{"n_experts": 64, "hidden_act": "squared_relu", "normalize_top_k": false, "routed_scale": 1.0, "balance_loss": 0.0101, "balance_bias": false, "router_bias": true, "groups_per_token": 1, "beta2": 0.99, "max_grad_norm": 2.0, "batch_tokens": [32768, 65536, 131072], "max_steps": 4348}
Below are experts of layer 7 (counted from 0) of a mixture-of-experts language model. Rows are named router (the router's row for the expert), up (a neuron's input weights, with its number), down (a neuron's output weights, with its number) and show model dimensions 0-159. Each number is 500 + 25 x the weight over its row's rms, rounded and kept within 0 to 999. Numbers have three digits each.
After each expert's rows: "comes before" lists some tokens at least twice as common just after its tokens as in all text. This comes from a sample of Wikipedia text that the model never trained on. Tokens count by the router's weight.

# expert 35
router:442534525484517503476477492540477559555510499504491484547541540494501525543507493514497533515531486480441534467466504503514507448509528478487480456522465548485445472466477483490508495522472517499501501487504475533518529489507514489489497497502497485464507479499495483510518485478520543489464531543465472499549456495483522438484453481489458550501538545507503475501499516475492440503541473504505483515523516528479536524511469507508491487508480530484454473501510492480496483470525525
up0:530499463481548482499512509500507504499555503544514535497461499507500544519519557526530503504538481507473472499502512523494495449473475490576505523499542470511490483493447515474486472495467483509492546515488478544506521533529492519454491479507523524455516496468551471484536500497496505512500488464481463542511483463500544499528519453515513524465478473449508508495526487474486508481451534472503500514535494515506433531466458506508502498501485534522511499518492482516449492484496475
down0:482515525487499523515492506514518485476492522527506576513541486546501517461483487509447482518447482500523450520531484538492501486510545521534508503437451533505525514471505520495526539436485450522468554517492476499515479525513500489529496486514512526491517506481500511473540455529497504488529508482495513488459447506553506491525490453473513493441488485486553505485529511465504512502435544482508521529528469485506507488517490515520503520508528518499483452490512485511509499497528490
up1:478526496514468501514520545535505504540496510509472505495498523495506503508473468451496527521485462494484524459522479528488479507510534478559493491487491469523482497492493499486440485481522523522501512504493461480535543473514496484507543516524489475458503470522523524517489444506504508533490512529500509508501526480476508482466534561552486526488511488489458514498529486484503465501501505476489412509490491512502505527505492499479509487486514537491529508536465484451485522495491514
down1:501484504483510560513532500461452509503534483517478493476513572501470488517485525507472479485514491521492485560488444486538489495490505522560497497511432494504497520483474490498470443487523528513495513499518502483495516494487542467489479514492467518504481470452469511500477498468460528518466504463488468501479558499498535501472517511492470474481491480460500498512467472480494515485514492436547522530464471514508464475499497482450502492474468517512498491524534499526445498523489461
comes before: " of", ",", " in", " and", ".", " were"

# expert 56
router:509476501517532487546502477552515538518517480498515505486508510493497475519517501485485474486488506499459507511491514536536530466484533492498490483513497496479443485476469495496531498561498479468521509515527480508508548505527463469521513527505486460475488439507513486503451516487477532476501509492448485527471435504460458504497510494513487555520540492461519488510478531513537466451527477437505486510514488514530529512500470503497498496516519513484495496471517467489489501514486505
up0:518526477541488494525465485485494528487466510524490513491520472487496510502507540495410446512516449496494476497480504510520478441509497510464481476491469470501500470482456512475511443561502558491545517457492518488487489523501521539505498509528517491477504506477505491526459507497522502502556484529514540511489473494511502484513532502506483524544503510487500511437480488523507498503490513492497498467527505480519489481492486510467503496511526498499465492529503514496419528458430474
down0:472520460469475506495513505539522506508523470471519459509497524458514524467524527516506494499517547499516526513480526515482494517455463481468516543486523486461503518502536454494511551543505506517535490508503492486481528508513506512505450459469491464569489453494479487495526513497540480540487495470502511512449529501511514503491477454482519533528512509479516506488470545537495480502461495479504432503484538485504503484522499464467485496512479483477471504489473501491550503554491526
up1:491501484492513546549458520472492494510510567543504517483462489466475499487542461490526496525451474515495454528451488491538512522444507505477497453506477535497488531517492508495522510445505528518506512485468517484470535496507461483469552532474472443459507480516507519467514518463487528497516490494489489544511513483482511471509519479460502465506557514489490483566477546516538521490497509506512503503516495516520545526473499466493500492469541529492511492506501513501519508518555504
down1:507503506531442500529512471447506486535475547489504473452513513530489519467477465533502501492494534493496479488491503520470488480503506486516500476520526488550489507544482527481521454496505495477504495523487542517537523515510491463487505460446499500503516513520485513528464466489564501490537551509521510507481522504490540496472533508500531510545523532528494529509493517495449493471494518500438547513513484490504506493504509535515488497541512501475554500492489465511489532502457484
comes before: "-", "==", "===", "The", "|", "In"

# expert 47
router:494480481520517491534533482512461529487483540474553457501495524472456505519507518461500534502516486493456490516479527555533528510483516525496542505540448512481497460494537481488507521527507501520510536521522484506493495500458529508571436508510494452478482516442533503485513488508537456506518532483491481477538475534501481501465493479496487485502505548523464484465504499493472471466535440521438506487507497483473550507515501525475507494511510575502525475531527491543452504484482550
up0:496474497506504477530469472507455545471504509521458556452469524475465471495471499483512488514524535501505536497522502492492536447483520540510518524512457533511518477515541489520492534519483520525510502531492500490494503507503489507496479516513507518481509462484507509529573442525494457482524511510506517493523555487543466524466474488512502482461487497497470531484488548409520480496542522491479485496502501567538516503486467488490490469517482506472469498507542515485509554454472494
down0:489484496553477499516494547499494486526466556512516465482468508453484478551490517526500508470462455473523464520488444470512497532502476491449525549497545481524469532475471499521504476504531440498480483488514479449467537473526502485471513514515480478519513562480524510493509529494523510511481502515462466458501515467564512468528467508478522509477526523495532555516492520508512500464481485485518481535470513521505485491458464502490505514505454501483505491521491497471504553514491493
up1:492504506478499551498491527485504515466524505515463492539523523514496430494553493491438492510509515483518516499522492464485486550490495501553528479514475533483464457522477523466542485498523523550521517495500525504484523509514482479540468499515522450481517508496530538479498470485463548553516494506529546471553480487475504490482551502488488550504449483506468475539500488492495511469460445489527498469484490488459504499477500489521532527524481512468478491477523472479499489506506508
down1:488480495498461478517517524496502507538466469455507463502501475489526473530512460515516539493473492499503496459512491449487539487458496501549465508537489505473460539514494501516457481475490496509470522487524496504492484504533491500423515508517535505489471510485531539524501548501467513494484500492454454497515516513455515511491468488489537443459481490498510511483502511490527532516487531492498507530482471453528506508542483501494481506509490477500529489487540515459478493471504498
comes before: " the", " to", " a", " in", " his", " with"

# expert 57
router:462459522484521496502525465518472556487505521478517459516488554468518536516561477510465532528521518480464508480503497503538492441479510471483474484535460470490497466513512501471558455537478497527505546480532500528476513506477506487517490510443452465507508468507503477510453473481527478474487497533450440487515451495493504476491465446480492514486500518505521518493490521486516490487544478476492505483536469505486501467502477517521568522499497525491491498535533500510477528492480478
up0:473462511492488502496510429498482511470530467473491455538515501482526519530501475489487452556439501475502519462537522488539522502504474447500512477506466520528508469480541481491530471497510506517489493504510479532477515535504493507502468524491491498532490514516514428548527499483501581510517527485474510535536492481502475489525474469507502506515478469483528493521482501489527565469490505455470519494491489511473498507523493480484519544505500514497519495532516486514509511474524533
down0:523508487522503505507537494465478553526524528466497499522481509495487516517473483514482484544471485508477454491514515544519467485528561499530494465538482518529541478527518502529482510476509498507481505522522509514479486531527494501506493581512489490536543503564483490512509474499506465468504498452512517467547537446490483504519521550486542518500492505468467513502466515465541450473518525536529493478469494490492502495466503522495482515524497486501532508469503470497488510515517447
up1:479485501475505533493525485490484528533511512507550477518499493542459481512464492463491504502501479508468473507486515490460475449480478498493502508492471475483474526485477465530471509520457457484492484478480491484506511472489504494483484521508508464530446530502500477492539459466496510507535548535470498508476471539490506465494547503504504530466555509487518538512493519497548505530503527464514509486485526459507498480497525433500565514463506511492496471521511536496495507451521528
down1:492508533483489478499510467479474531530493455494539516486487505539541538484534488524457561503507518567472470492498468462473500504462511453525500510505518522481523482485516477496459494470485517476510510497520480529515487503498495499485526475534465502520453492526501530478514494518515535518470506486519497474497497534499500532494509507481495511489560553509554494485494466507505487554469516469533528497475550544508509510522495476507498460470446506493484531513457484469476520525505528
comes before: ".", "0", "%", ",", " million", "5"

# expert 44
router:469532515478531481480471497544491570539508500513482478532533563506495513546532502513486535511514471501482552482495493505522496437524544484501491457521468527461461482466531484499522501538459502499519496490511471542485527480484527477525499512522483496481504500507484464498490498478531554500489508535487455517554494520447490469499471476477472525495523549494498477507510502473504475499550468504474457494508502526463509512498521527499509523527487550494466484507525500496498492470531524
up0:511471492491478494494497478447479541481464464481487518456477527489462498505484503516446528524463493482495489503471510485513542467493492491491476507488523504486483521511548489532523496503489468505512454466561493505527504518492445492479527530533508498483475452506502494492465448461455524456519496551505493479523505519509501556466470460522525518534487482502522476563519490493500496468477546522477494506499525488474496521512483492510532507480490542507519509505508536490492527479501515
down0:547485443450530463560513444491480495547489501492526508505499502489520479525504494545479477519485517478465476511468509534487500519464482505477502465474529521506463516513465527548503527528478492551480440482505529493506482479480485492496525475451506513488461549506502503491500504491491502555501529488488517478513484527517480528498498507485484486486436524498478514498501534517502539478506535543529504512512455486528500512516538545528472468521546477457507504549459521515508532538487467
up1:470499534513534482513530522491519488486514462486539450520505517502487558519485504452491510515552470480527533541497485478488501509515467492477507498511485500459483505501544517549482465467506451517521531456507492471510518517520481501538529524454488533526511485511508498477518492514491548513501497509531466498469543485507508502503466482488525523460493520476515539508502493484479512461533480502464477477492479494491500490503429514522531507472513514477516502515519546568512481477474528
down1:495503540460498520467445537493544490527533498535510437483510495490491506485488507500468490492474498497508520527545469499480504516518546488524526487511495519465490492560481521512494479482442515516516532510535466469539489503489509507548467508499476512518519466489495513479559486498501485520519524511516509506498476494494502439504518531492482504532464521502502443512532491532482485508517497537496505526480476550499475523532456514521481473449530530452516503490511482483528492541520515
comes before: " of", ",", " in", " were", " and", ":"

# expert 45
router:482457493477588466501536470484493592503515476479534481535558534519506509511529510492481492482544501509486544499467531490516513533495516516526500456498473522528466507509530503470524497559508480519470539516485536513478543532534502475505482521470479478493479511513538516512492472525526476443432510509496451467567483516457483503497515458512496514541514495500526485501504532517503493468480503531477531515498479501510494491490509512506518513501523564499483521513507504521523541511500483
up0:518511499465549536532495509467512480495492536501491527470539543477496520514529466492438493490493485548519483522495504518500513504496506481493486461506490509513500529469538536475494489479503498515450452454486517489535510512508547465487517497518480537453509503494508503509497497491551515516508467474483457501503478505492502476514487501531452510501486498529490443476547449534527529536533447542474487524477503466489498499477493532491501483564455513472502487505496485507509522498521497
down0:470517489548500479513482480511514519495533501506522502501508490535489520467486499517490481525522530545493505503550526485471468555552495512485495499494519494492490507487527474445548494506501480547518519485507490503524484534538520521542526473522546525526514459522519490483465477502507474521479501470498522495480495525505504515529490500455509460465522510501473487479468494506461476471498499515481492498525526561468519454501498457479519507495513537474534501508499479502510452513520477
up1:534521522491531482523456537520477514516504488515496496514451531520500505492514554465440481488515500507494546491496490492503535568537490525489498495517506427507504466504472529492432546529486487529526501490531536529526514485498499443435467506531544532511517482484531509521495512475524518534502478528500484537582503479520524499478516518512507522508486530533504532512494494509469514436507509527460508546510490504461490490491522521499500500487475531499487455504528494553519544507495518
down1:486505474515509518515497474452476487523487483519488498547457486505474506491458516494505524537472488499494530572485483451527483531497470484503516509530489495472485476532503467505513540482490483496523529507473513480481495454504519452465427457526472497531530525538483506493494465500467488482502503539544531521440484503541493484464498465544549504517515532518511482470469505506497524473493482461511538498490468457501500530464520539470518469503494500528489465511461477471474488474484515
comes before: "–", " |", ")", ",", "\n", ")\n"

# expert 37
router:483482528503538453496464495526483568552512483482510513542549578507477515529530518538475488493532508493492506490488514497532511480520562497533464489513467507460440486469510490488548467509454511494451492501546513510482512489488528472481494520510519487492522487497524465524497518504521487450488469518474509486498489491471516437519464471519473513517525534466502458473475495480538455491540506510545480492498477499516515467471497545454514480533490540501454501503517518491491514527489472
up0:483508510505486481521517484551479468524474507509482536496499502504561527515452531481526492503553492494503490465499520521483500515526502505477539501507495476517520544551501517521497485507504499517541473527519484495517479525568530508509482517463522545444526503492508507485532516509523513473482507544512459512447497489485500482496511524476512492507522556485492477529510477512531487475453531476519483539476506543496537531527511496485528507521480543508520500522471513499519519505462484
down0:445508444502515488503507502515471486528492510501500489454476463553502501488470482495495468471511525519530521543510500516546425498505509489475477493512512524476555508530499524469462484498517511523520513539491447518517474502494528510489496544492485518471466499506509503481477500489501474513505564466479472454521499503493470522516554479501485475544553482489475475465513540455502514533467540463504520512504485500506500481541542460501496481533545501535540496508507506527504508479496545
up1:480490486488470509510533506534487513508502482530499496543501532476501492484513543459470492484551502474448494530535461490481531487518499462544508483493477471501496467499495492527566466487474475473494506470500452474526540485477504525490499555501487477545502515533502472517459534550519545492486517490456507517523467474507505489467479500495498525489480479529505508476534526519529474496510499471544475472505479542480427518490543483517515454483456502493503472488548516480515502464489525
down1:540552475486501484493451509457491478500512439488454562500578484553573511491524528540508521519452502524516513482488497526525545447504551502498522518518517520529486516465485532475484535492479520503528482500474495478505488472484517491467519478477478477513500473497453543508532477459467456507473452472532470489529508485484468478476497528487515467517497514495493572474491508534527513477493512464506514511528527516487486522519478471508495473509482496492517504479519486498511502454496523
comes before: " of", ",", " and", " in", "\n", "."

# expert 53
router:517508515514521512515520501524513553498473495516502478510505503500506499551519507484501514530539475484466520516523480567487509472506532475502482463546503477477485503472511539486490488526518506458482475466520472515494479488529461473538495527495514453452491463515518464511480506540464506505507488489502482495529500541485470482506513452534494535507554478496486501489467507452510485464521476487530469486492481479430544496494471540448501512511477538463486477504467480557503476478482489
up0:511490558515503483526516531520460477517496533458471517518514472528509479485510525507498506485500494500484493487508507496471535508508516477499496486560538494486477468534548511499547481515482510484534503496480487514473473539508514525474556522484500488497486488532465490495498481483502475473493514464521490500550497514514541490526528501510507465577525505486500496529484529510495495526496499480489487545490467480524489490500504515486510516495506481516516449469503506522521536482506506
down0:504527510513549482504463500517503538518516517515479520532498448503545523496484472494480496540508501513501447504486524483516469496453498469510484506476488492443509510526500481490522473474530509501449475496513442523506499508521555486521487521517529531504490522521479528512547505564502514510486494490491491521513489532494512451466498507466504458506523499482477518501514523457516517476512533456506524514531540474530544509506454476484516481503524532493496467458517534503495499460546481
up1:479540501504505486518500540513493504511484504484530520520474509490517507534552485491497463511499498511487553489502478503485491520522548510521487513475491503513504499495506488494491458508459498505460443475465497499458494537469491513524492525454484480512467470477524497502537466510549515534484508488469502495494485482487531484495486474533540471477501515479530520481496481503525512538478490465490522506527501481501519493489479503475520501532534537553453501482455454476477474472502485
down1:525487450508498492529503499484517531507494484525529507486489508436520512483476513501481515489478524516472474512445492481474476512503496498494495513515495514510483488522459493522503502457497493517452498447549523502466532527498484527499509492519513509500513534497479462538493487478529505488484484493503490497466541520499518507509470476492501456532510491478533509504518527454517473525433475512470502482497475476501494496508510461522486456525510479487508487511504483529537486475490533
comes before: "==", "|", "===", "The", "-", "In"